From a checkpoint of a small mixture-of-experts model trained on Wikipedia.
Size: 12 layers, width 128, vocabulary 2048, 22.4M parameters.
Below are experts of layer 7 (counted from 0) of a mixture-of-experts language model. Rows are named router (the router's row for the expert), gate (a neuron's input weights, with its number), up (a neuron's input weights, with its number), down (a neuron's output weights, with its number) and show model dimensions 0-127. Each number is 128 + 32 x the weight over its row's rms, rounded and kept within 0 to 255. Numbers have three digits each.
After each expert's rows: "comes before" lists some tokens at least twice as common just after its tokens as in all text. This comes from a sample of Wikipedia text that the model never trained on. Tokens count by the router's weight.

# expert 6
router:141162185070117105180122143105122102112114131110074165142106077081076108089106081130143147127183080124172173152158107144188098109178129129143146144160139059073078152125116059127085163082113158112155123163090153154165150171145110095112124100101200133128117101135155159119110112070151152086100191146146090128095152152154153146089126175160132172112103133072084188122107102155149138151145
gate0:112147127057087189116151122080065104147156152125094170103126138107108105096113166115126156134111121124133161148142182112118092118127087180150098101056129096061119198096081053142119169143121107086126117133136144088114086124123158163173082147114161110098116085106099180061171119134161144145108157103147120124142108155156135129209108118149118127109100106116193185181129062163143165091134
up0:079089143083131185164127122097104144234105151146103133172135077096055142106132151152125112168107154137157188125133206177120091102113140120153132170111096135127121130071123106125177126104150114062129130132131133133115102125098146154228113127144120167091083119167114187105132156173113143164167062114203140132143109162106100139164145156124093162088129180082141173134137099126137132134115
down0:118171145169066125128105095133122146057183093177172098112130141061128127129116114118129154146176164129124149164151167125138161105120164064096135147042074104131163108104147153103145166075080096138118137140145157156125151087123199129030154113086124132100103130131160124132163154090062114130093134116115152092098196121073134085109130109144185173140089116178113125150142174120117096156109
comes before: " of", ",", "s", ".", " and", "ing"

# expert 1
router:148167169117121145056122125099145117156080121174083120115087160136160117164142135149133102141134142130133070137165126128097109151156145098107155144172102146146167077134084171122109129079068100069153089123082125170059085119103109213154149133102195165142119080189148116129132151122184170132139143077162165143104187109111202181133095098107111136145181143083139175111143146130133164136086
gate3:149072150105116158103124110139159072095162136115110146100138096129144108075188145075119081178092132123119145074110070094117079096168164141110083104124197115105105185131133194132110123169206142093075097133184102098120145046123200160131098097132136133144136096149115197162131114117151172110086134081130133173103080088157122087120112128125142151172107125093157129105136088120144135174144
up3:109162111154134108123107143114098173166082121158133096114105122109094169150093098169209133118163125137132144160160161150128166140111107100111200176133092127121180078124117082114113154109074129166157169192062115160175120157147057096118164167116072115129111116118140074069100143158134041134181128165156120100120193164105148150134144160121104143082105133129068132104175176114136126089137
down3:113072143099131072102146070154142071100163121144134148120158179078101195112153147143092132185163125160098099079084147092136106035113129103107113157145126113135129187128189125144101129135133150210131120124122116133136097064114179147123133142113112135110116116113138154166176165140152080110182151125069114170097115107159118131166156076071106129066077093099144157131207110132105127135160
comes before: " |", " to", " by", " in", " as", " on"

# expert 12
router:118089148174191141130069110179123078162157167114168098090108098109067168127112093089155101156147060147164119111141158134113084139170124173122119101187157081119156191152168137113139120135115114097127185108088075090156149122108188100091161183159145141138142103156151094159146103139122099127134159170156148128133087106146116072145126140065116199131125139073103102139147178135169190163091
gate3:158101113132160150134135102122144164154104159151102145070116162142100127104136192089118114126122140114076230191143075096131143125111168180174109126162169114106111104185147190178151156160094178153110074134129104095067144142135145103138121140150119060122129107070067186154191144125111112117080069145088119132070168136098142120171165103122110105147133160104116108097075150129133093144157
up3:173085099150119159135133082138148144151101173162102156105075160117096145100134142102123120131132144106085194188163064067127135150130158185185153130154164135100116089203134183173131158176072162160126093128133132111083102150134114102128124126153132061143122098080064168103199136132087130096089078157059100139081162131118158125180164107136133123147147145101128107106072163145145113119149
down3:128134120145109130147105151178139148100099222099091139145147143094100146138144193116126150118158152128101183098062109158147128143117077153134139048131102115093136110144064157117178163107125127136118195181112136131141156143115163123199105119199122095133130174117117067143094130179111093123118088122157094193110096137112115188104195168116189171117158089157150143072142174133127151141134
comes before: " and", ",", ".", "\n", " in", " of"

# expert 15
router:164158119148119175128119152136138101124100128072134068172122127103073141160073099050083125140092199098108080137151094131152161182159121138107164146190120061163098172137140142104139151137131143141071190087164136150130111158125105095105085132165124094195085147100105129093110108120102177142123159149127156117054178100052133093159117143128150127172168127111092077147121094095121107155155
gate3:040117196120164172141105105150137127138148125084156100066128155122191111134135101158140174111143161126081119133110101162118118109137130135085099162119144100159156131130128133134166152121127116090115145082055129061098076080083170175113083146164110077135142053117096164162099086061129122164181131113187076119130135126108114124158168132100119138161105146098104153156110106175085137193181
up3:099157190109164150132117133135171125133143163112179079077158161094147092180150122145164126093139167134094088121083131145095139124144150118091085145135127094164112122150183123143166166123150115088103115098053095085067113093074193179140081193141134089158136092068116166177091100104130145116153118110206093137128134147083117112136139124087124130146110144127104146116132115176090135205201
down3:146120164136102169167136199163138106136130142184158116149180083113107169100125090171131150100180130143162148122114095106167106107146177128101076117111158142149168093131050118065152108138145122135116134148125105091136141073146126142081116096197093131167106102132131079156129071164174137090117127138107035159161131173119122094126106108079180154226152169158127126114185117149168113119137
comes before: " a", " the", " was", " is", " also", " be"

# expert 10
router:114146160142174171143121087192129103142171174088125121106176149157053082139089138166115104131154111115174136113096083181097162149115096100109144156130139109152145142098129109110126086130151074100142120122160120103184072152100147181126090172108092120136112110218158129088147141131104073132109140176172163178160149154047154085090131144109174089128109134184127103075106129117081087106089
gate3:153106142155143095135130062112162167141147109124095066061190120112093144105117199143140091097132136132129120109106170165099068161169125158127112130113124138149161126109161127161150150136160103157140157170130131121062136164109224146144069117121086132066109148096140120132154068131120072165081178155120070074092184144125151081127175092172118153115087136115084123067109116163132111165127
up3:146113131155142096132124073118154163150127127134061088041203129100128126092121185140130068121141116133123117123103150149098078149167128124119096118124137150185172126111159141160134128124169112131135179169116123108062117177110232128154078117116089118058120156097145132144150065137138080158073195176128074090097187145122142090139159108183123133109100135108085129086104131151138135159107
down3:156152088145098151099193074085125090144164109162085164108154153108144109170205113135094078118130167133105122134083148155137176119180154102113123097113150087167139133086101171124151193084157128151168103119159084186163120156136093147120124153069173173154067091115179144134171191104069086067106112139144120160131121119132121084182128083118130157113122085080098117122120115095117149077127
comes before: "-", "|", "==", " the", "2", "The"